config = dict(
    d_shared_expert=0,
    router_score='sigmoid',
    normalize_top_k=True,
    balance_loss=0.00243,
    init_std_router=0.0299,
    norm='rmsnorm',
    norm_eps=1e-06,
    max_seq_len=256,
    train_tokens=539700000,
)
Below are experts of layer 13 (counted from 0) of a mixture-of-experts language model. Rows are named router (the router's row for the expert), gate (a neuron's input weights, with its number), up (a neuron's input weights, with its number) and show model dimensions 0-191. Each number is 128 + 24 x the weight over its row's rms, rounded and kept within 0 to 255. Numbers have three digits each.
After each expert's rows: a language model's description of what the expert responds to. This comes from a sample of Wikipedia text that the model never trained on.

# expert 23
router:169081102161115091098130129130125156151130133140128125124134128143137103119110103132100150134110158110099180117111129147132125121137129135089097069130114125101103178134116161149119112157126146134109113086147124126156119130129122132139117095138105131090139099117132110138068106141136097140094132151096180146110134133101122155156128091135142132114128114128109174105101138142132134126082104108138121203148124150150097118107107122144137166044123137087116137141102141134098105112163115105158153168140089098103099120131101128130091075122113141098142149120123108098131126087062114109
gate0:080135106132158089145151126126174157116151098118081102120138155125141119116150107164144133117115145138139144137125120131102158132130105133112149106125149147143121130144131157171145120146138113160142127142121152135187185128129124116125149092150137101125092095118104084142154110148081087142161156126146137145113115145102123147123143124125162125112129121160068100131111111110134113075141132098159121131132128144175139123102153104136122073103139131113078127091127115122090058143201058132141151116132098123123138150124084124129104145129152133118147126164138181131132115150148153087
up0:139131165113115123151087156092137104121116173104164127127103115164147116096147119094168131119109144126125191177165098111114124153156150098125145111100086122188135140154108164074106133137088132132121113088140145149103164136139137112127145109128107120132165114171121129101125115162110137160166138117155145140124147137124124147137127126160123148171098112114117141119115136132091162131124120129142136102154128130102118123120149082087130183082088132088099136122112091141138164145127119124140086143105133111164120158115173148120119170169122110121112118085132142098116075077131112146
What it handles: Tokens inside or starting parentheses in biographies and data, such as born and birth years, plus Cyrillic, Greek, Thai and other non-Latin characters.

# expert 3
router:161129116149117150080134144176095073141106143135139139133113118123114104120114122132126100123148103097110150126135163097153107110126124143125090078122158109125119129158139134141107136147111093157120121124098106153154097106085074126127141119127097134131131097113159123091110120122110122128131113134087105087152119125061124126128115110154147139105119055123154121095093138174136066146126150122146095179130112143156148076129105121122156109108112092140113139124108128149095126107103133138167140145111102134074127127143144110106177117127144153150092139145130123081143112137059096110
gate0:147195101157125102180081115164114111122126116173133131127127085122136093135103163168105108103134148128112119093127127109104110140139084102135140107139141089133096107152125119116182111158110149107090166117107123118137142144129126126087125136141149127156165145155094108108121122130132111139162099154122127116155115110133138174174134090105146144158104134092157112150122124151085130144135138106150129125129156117146108190114102162124151121118136144135166137148146122109088115144126180103132155101124097155138121090147101152046136113164121153143125158147106141108112076101123123147
up0:162142110148105157167127124098117148141114132145111104155091125167120143143148138120109134134152135112106125104141147125099169088164167131126168125099136113149136141125103196165108155159110141135131176118139141140098142111152139135143135151152143082139119176102143111110115144154135139135135144107134096161146116111116111117132117103121173130098164105120124157056128138165192148097081115118121108124122108115083141115110120129107141072111133130119136179128128115114112099152110147149109094095106136108149140123116115084098117091135116123145144173095116199112130081088136123143
What it handles: Main verbs and particles right after was, were, to or a table bar, especially shipwreck lists like "The ship ran aground"; also taken, opened, laid, table dashes.

# expert 13
router:132138102162079119063097145136079113140091139107147137102119119139154112118096127130127119140116150112145120121131104145165085136138185129122136102095120113148052098144113148148096141174113122141094143114139133167153098147123098137114139129094085124095142096136124104117136126105100128135111099150126101144131191119108136126149154102123117151112112136139106122154090109129174121152128152127124129163128119115136119082065114114130106117065096094130124111101128122135137090103120108115106113147174095095116083105120132117125124110121122122190082108104158105122125136114080133115
gate0:121165142145140149100108124081104136130121101149118093156167131113090146142105116122119118135146131174131103129121094094151108154163098168114161125110137133093067132127094104127118115097146124094073102115113145136135155092086096109127112151150137143095166101160142083111162145116102150155136106142121139141118170152121159110129126109109080128100124135160186104146142109104136163175160117124116157109157126114124128128132111108107141103120145160169147103112110122171142159133136137113113117127174122143129148160127146169107149113131128068178127161108133116131189135089136118125
up0:143124098129103147121121113077091115121094081128140100117105146154110141148104097107099099142116124124147161145125116160159108146147106136093138144133109105145146145159110099119140131148186129103124113120143098118131111136140091104165149127169159098128138115158131069110141151094144118117157119135072117132134125134114126106109136062123095120122117130151157121131145179168156128140141109108105163136195122144126149116165088167100151099098114135133153124145104152144130198132076166139163118141085099124139102156132126163144105105130150135149080122129164138142150131125144117165
What it handles: Ends of place names and surnames, such as -wood, -ville, -ston, plus names like Richmond, Virginia, George.

# expert 43
router:118126125166128124089117151152133093181133138112118119101109149140132089116107108139123094114123137109141150130158109118117096120176163157104102075143103144093124130144124165113109149134121134130082137071154122128183142112127088116136143120095069141086141093143120141088112128122105114136119083141147116154094144139110117161121162128144123140122086125127099125137114140136147148125134135083168132220151087149152096100116110116129141124100095094076113132112097134114092119129142131136137147137172103114080124126105114116131108132154105130150125111124143118086134153095078109092
gate0:111104104074162111181134103148127150115110143134152104120132149092077131124129115152111129124142104125108099056135165123145139137114095153153092125146162115131154163138078120168126133126116124076138129120107161122145172126119104114142117117144144139110100117127109129127127118148180136102140153115089139149133149116079111129181162163115122076119133141119131128133152092145147084098110142071112058122117140140136087098144134118168147112125146105128133166116139163115109157127166125090138158129165134185170136130147093115122152154135106111141144107132119139136138150147141158103
up0:132127094174133149098124136173116163128117111161092125153163166119176127078140133123146117140137146089141152158098102131137167103086175090112134139122134144109133088191138097144127089119149128163104161113118154113156093118172131154103133142164111133147134135085144145121111134127129163161125101129132103123178150111163141099145129099138155159142147120137159129109114102147112152130128114179089144104110105124122115132121150145110162129142101158169086160104103108157100126103141157105103067130086131132088118155106140102148111090109116106112128139107123098127105099130136128108
What it handles: Leading digit chunks of numbers in statistics, populations, percentages and dates, such as 85 in 855,563, 96 in 96.1%, or July 3.

# expert 55
router:106113099127080155084118129130122108164087160104156104122137126095150126106116072124112098134137119101125143114142110109114092117159167137113122072150115123143083130162155176180109160163116128121129128083117107128163119140126124204122107128100112137096151090127148107147132093101124142110098132143140144162099151150091138122151160134137150145113074109139134118134093131144140124155096115112103100138145111126124110116137128076109159115113142116109108165108125123137079155095153111129101151121154110130086105141081102144076117123114120141138127113084146134085148105147098102103
gate0:129137169145123136129101132121124080111121106131154109118125145142121171129125113105115164144164114088122144092113154128130124091074133120134122149112081142123111118110093146080146118143143090103115151092158150123116154133134117171138154160128128169100088085153139128151101149110116134132128149138174150143112136109148153084168125129141139100173113136166145173109118115117132086101155123096154091111155100090161123148115152119148104162154134100122107126143119135146112101159101104139125136135114170125158153156118109137110139071158139134095099142120148159079202124115148082152
up0:141113098169127133128151131116127166166157172146138127099099106134135128148091161102100096129138108153089110123139099141077130102095126130081136116143123144092152151123098148070127086132142182157117137168125113130113139153140118129151119108088149108113183128173175150141110127065121105104112122102145152121151140139168141151120114142100104087093151148123113133105160115115110150135137104129138134126101142148088127132147127124139149140151122095107113103120139135142157173111115180117131137149183082127109108119121133117103121175085115151142143111107171142177113133163119093120
What it handles: Prepositions and conjunctions following a noun or verb before a noun phrase, mostly of and for, plus by, with, without, because.

# expert 19
router:137127091144111119096133119174108119160116119110157120139113139107148128119108128167111129154151134074116119118143102111127109104111125119107112048124122147124120134097141155128117131155115114169090132107104098124136142166122095160121151116119110133074120099119141142105088139125100137117144120152104103112132162147115109136130118103123158158140134108133159126147083106115114136114116109082182141211154101138124141092124102094139141145070137079126156134147147098153119118138117155166105161116146078114126106120088097132114096147122156128155134168131183139114117128133056111126
gate0:108174110126110105093125145142128129154172131132132134100137118137097132150130163154068140124116107133146103099119143128145132123090152112121183109155173131137135167135127103154154103131138111130105148108138093157155177148129118127161113124137104159174088120114165137061128142174145130130162135145134081093104135088145106140122104166135147122106126113134121123117118154120140135129094116132115129096129122123111095106067120129149207123115151109102118121119137099100135114117193158173115128147148092138113102122110088159100116140132132161133150129156086140105121073153117147144
up0:120142117123117131166133109067147076119111081115120125138154110155111114122075116105138122120090173099145131104124115118100125099143163118142112155085089114115100122184115094119098136113121097156098079092110132129196105143118117136105149152145097114156119133188128138147106130149107112138154111112125156167138139117119110141111110167130154131133137173112108153188155130105179146082083142141168148140146136164148133136130134137125143147130160132104135086082100131119149148157132131130144147125121128179120158111103131157109134133137131087084127127149116137149128152176128133121
What it handles: Spaces, dashes, slashes and symbols in tables and lists, usually before a year or score, as in "2007, 2009" or "6–2, 6–3".

# expert 62
router:146079097137105144104112122141112075145104129141123141119117139121125081096113097147128083132108123135084137136097111113138080140099152135126141043120117110134087142130164165135096130110123117147117143147112112113164137108116130198135149094123097137101119118119118106092115093160114146106099107153113142142150105156102154115175158091140115149140119137127123109119121152161153100161099164122138090178147120117130144113126112124084144127114122120116109149142057136131090133100122111126110116113150105119068082144139112134089134089126138114125096144141142111094114134104085117090
gate0:104159162124116137128139110156123102138117118131117136120079144119107135101142221172130136088131120141131111136160089073088147127108178092128179110146118144153120129138152092114128195118106130149150142123123142170090161095138111138076119130142119132107129108140132169100137110174128124123127145125112113153144128130133122156107077146183117151148144102092146111136138145124131124158124108137129103128097120110117156130145109154115131096132065160145128132128113156112123136140157112126119152133104101147122124123102152130151055134131173128152121078144096086132105112143125166120
up0:133154110117128153173139082097163158177133097143138134126107145178139095129137145113121145154139097134134150066155116137121143152099131100134125126147087137089153122142186153119087134124172106097169152137113125169106134110099118144110138126147136154112118155158085113095130153163106103108102124135142107131134143142105110158116091121145114129136164140127110136088158127131154101092143142120146120139157143109055149093116144148126152107141097081155160160140133155115087138133160136125116125170112122135109132153138099121187100129135077103128100089127097121126096152100120109147
What it handles: Prepositions following verbs or nouns of motion and membership, such as came into, moved to, student at, owned by, fired on.

# expert 31
router:127102110141088116111092133129093118150122145121135122093131154124109126114102108108077111129092145090123141108148114120172069111118140162103106057112099116125089162134167169146133107165169109085108133078146128150128104154104127135136119061130093149087122104129119095094085122116140148133084119128094135146135165134118126141158132118126138158122136100120146161134101119176161115140126115101129099204138128149137124137103127149108155145116112121104126124104097117150084105103137097142144147129112120083139147127113101122116115109124119121152094143129135112103136149109065088122
gate0:132117049166157095101130116143141141149114150153134138081126160105117098160130121110128148104149141078117138122107119164141101122137164136161126152102140159117138139123099161105145114125139177115103152128096119176143163114142128120122126116152103146086124121127115149141118123095138121181093115124126098120113170098124131135137156134104131116108129128128089181086105137118143132102105098120150091107116113126210197101172100141123120119115137124144134171114133141141120187095176118148139132092144135131100141125106118114135122084132117130148109124141119120113168144107138176085
up0:115114122130080130147126085135109118167142161103104127101101168131122147127115114100111118113104088138120108105142099130127094108112146198099167112117134156107103178115151129148136131123140096109132145145137097157122143123164165082103128103124073189091118135113116133129105131114111137137124158102107144132123136102160137106122138093101113133159155148123163155162102144101137133090131106158137123108120159123157159156127161146150166171145160104152124160133115139151162112085087069136117160120111128109134154108136160099174162126139124138114080128141132123154092152084119144162
What it handles: Spaces and opening brackets before dates or numbers in infobox fields and lists, such as "Founded: 2008", "(1869)", plus both and between.

# expert 14
router:129115104121093113093072123163104130163115130133122140096126110133103105103070125190086146137105187096138136130127134129160104123148135117132133071100120152123098127141135109143113168152090118147101156118094135143133117131078085163110123107130081168102157116106117110135127102100144154115115097133126120119110131152100136135129103116118129156134143136146142128114086126155139163147102165156133104162166118153113146072162093120143137121071127131104114121082088134120118104122118117117145141126130128106112128112130103093093149087124113115149133146138144094102113115108046100106
gate0:103163138125120107131115140129112119114158118101115134108132134094099108131140105087165125118131125132133117162119099118155129135133129096105148167160162090132127133167093095132128121154150059105173164123138131167106126148118150099125117142139144123140087091158135120129121112100106146102162120130145158160147136152130179148126120143078114107134129130154115110141150147144099124122122122142117136105122138111167106058072141146112127181110159166106098106124148119170089158131110104157164125140133112143157129173135127129093150102045162142165157110128140142087084122145135150111
up0:145124164147086133111170128123119161142150082153114084134187137134104111170084131164116136158123118079145116141134085102116152134128134094106137126075136135125093100130135127145137150110155149135164131129122121108078142116146112141156159140186145136134113121141103123141090151121089121106164170112101109129185062074172103115097111132120127107101123144081122104113141126157121150119132092144109147142120168161104123113135142123165163136113139142108139094162127112129190125159121113122149132140107144107178127123101116103120138142143136122136110118143128125111098121114133120189
What it handles: Place and club names in football tables and match reports, such as Toronto, Coventry, Ipswich, United, plus blank or zero numeric cells.

# expert 30
router:157109121143128119146091131143090125129126140109117142109102138135104124126091099130102101125124152094147155158140121095173083137161124126091117080097089113156112154105118131165105119148136109135103098109121119156142118117135115148114123089131073132100132081101170089087107093107110133119103128166106103154141139163126131151132144094104152143143094121143128141152108109165140150117148110090113156131127111138136114096139101111138152109050112131118138144088108125138082083134122167151145097122167105083096110168074128085131114130120153140107087146106131130102124108170099109120
gate0:143115139129110152107161147111146127132150134154179099086180086140129104187130087169139139107142142110147135118179141096157141112129120134151168139187117105105108151119135159091106110153125157155138148124112137106102142115139177126110083075117102085095125140133122145134082105182141138112147107165095125142114114125125126147170117150153122114110154116129129125123124141099133114124116137089135120127121092130126141091076121180127155176118139135113135105147155129157084117124141145082115130142109118106148107128087092146135126115140066143141099144136094134141145174135147122091
up0:146113126084104128139122170124118140131166121122141099155106125155140078140142136151162127101136123132124152162096128121118102122132150174152101113112139164133144135090115083124151129146116119152117086147148101147153138132134128171096157105138152155111099115100145128107184117083118083128137146080148134130059130105117128139114123113090096169130141175112111115190115117122084143150121150133137083151114139105152108094136111134157147114096135123148122129181096145123122182111134103116145133178164144138123107134148150163085146102112180119110139125127123155090135093132110136087
What it handles: Word pieces and particles in foreign names and titles, such as von, La, van, Das, and endings like -en, -es.

# expert 0
router:166094107142083110072118166158127115147104115116149137124117139096136125097108051136108117110077107090127136138123110141153088115176115137149110109151097148117059129118147173140116161159143123155128128079094110126130107135122155144122151134083100111087143101140128133123108119128123157131103098136146144150137150154122117098119162111104110182101094094166156145077079128123141152131094154118154128178115118118136133096117131125115117151091143124105126128138095099117109127105124124141152127106132088116096103140097116125102122134141136130148085163150136091100124123140086093123
gate0:115080115143146091153162150157118161114102133148115119112123116128132105108113137108139119149085151165150130154143114129052174142133172142103128123128089092104205139145170143178141089117128143108164122127120125152131090123166131154089145118115087173126106118099109099128166094135111122134109067153150140154137140134103152114101129149132124162157150102099119112135144154163115148101134133156104151115137098120128114151137151162099093138142126107131143104096111114152118143131169121121154107111146137138130149093129086125138103144092147156110160107119111141167149115070122103116
up0:135147119102138109107079112147151112110164135152136131138164141148129107146124159111123160117156132120179152109127121156131166148151142143104138125109133200140107123126084102103138117112156118125113125114127112130102125109130106097084116144152144111131130105119098119149134127114160096167190114123130112106106096141132115140130090123152101103099148118165152110123098098128108133098178138155107125138131084088091126143141132151153109128131094189178111132139124066070205111136139129071140143088107130125144122151102153149133127162183125152115107117166143119140121127138122117145
What it handles: Prepositions such as of, in, from, at, mostly inside institution names, e.g. School of Business, Institute of Mental Health, Organisation of.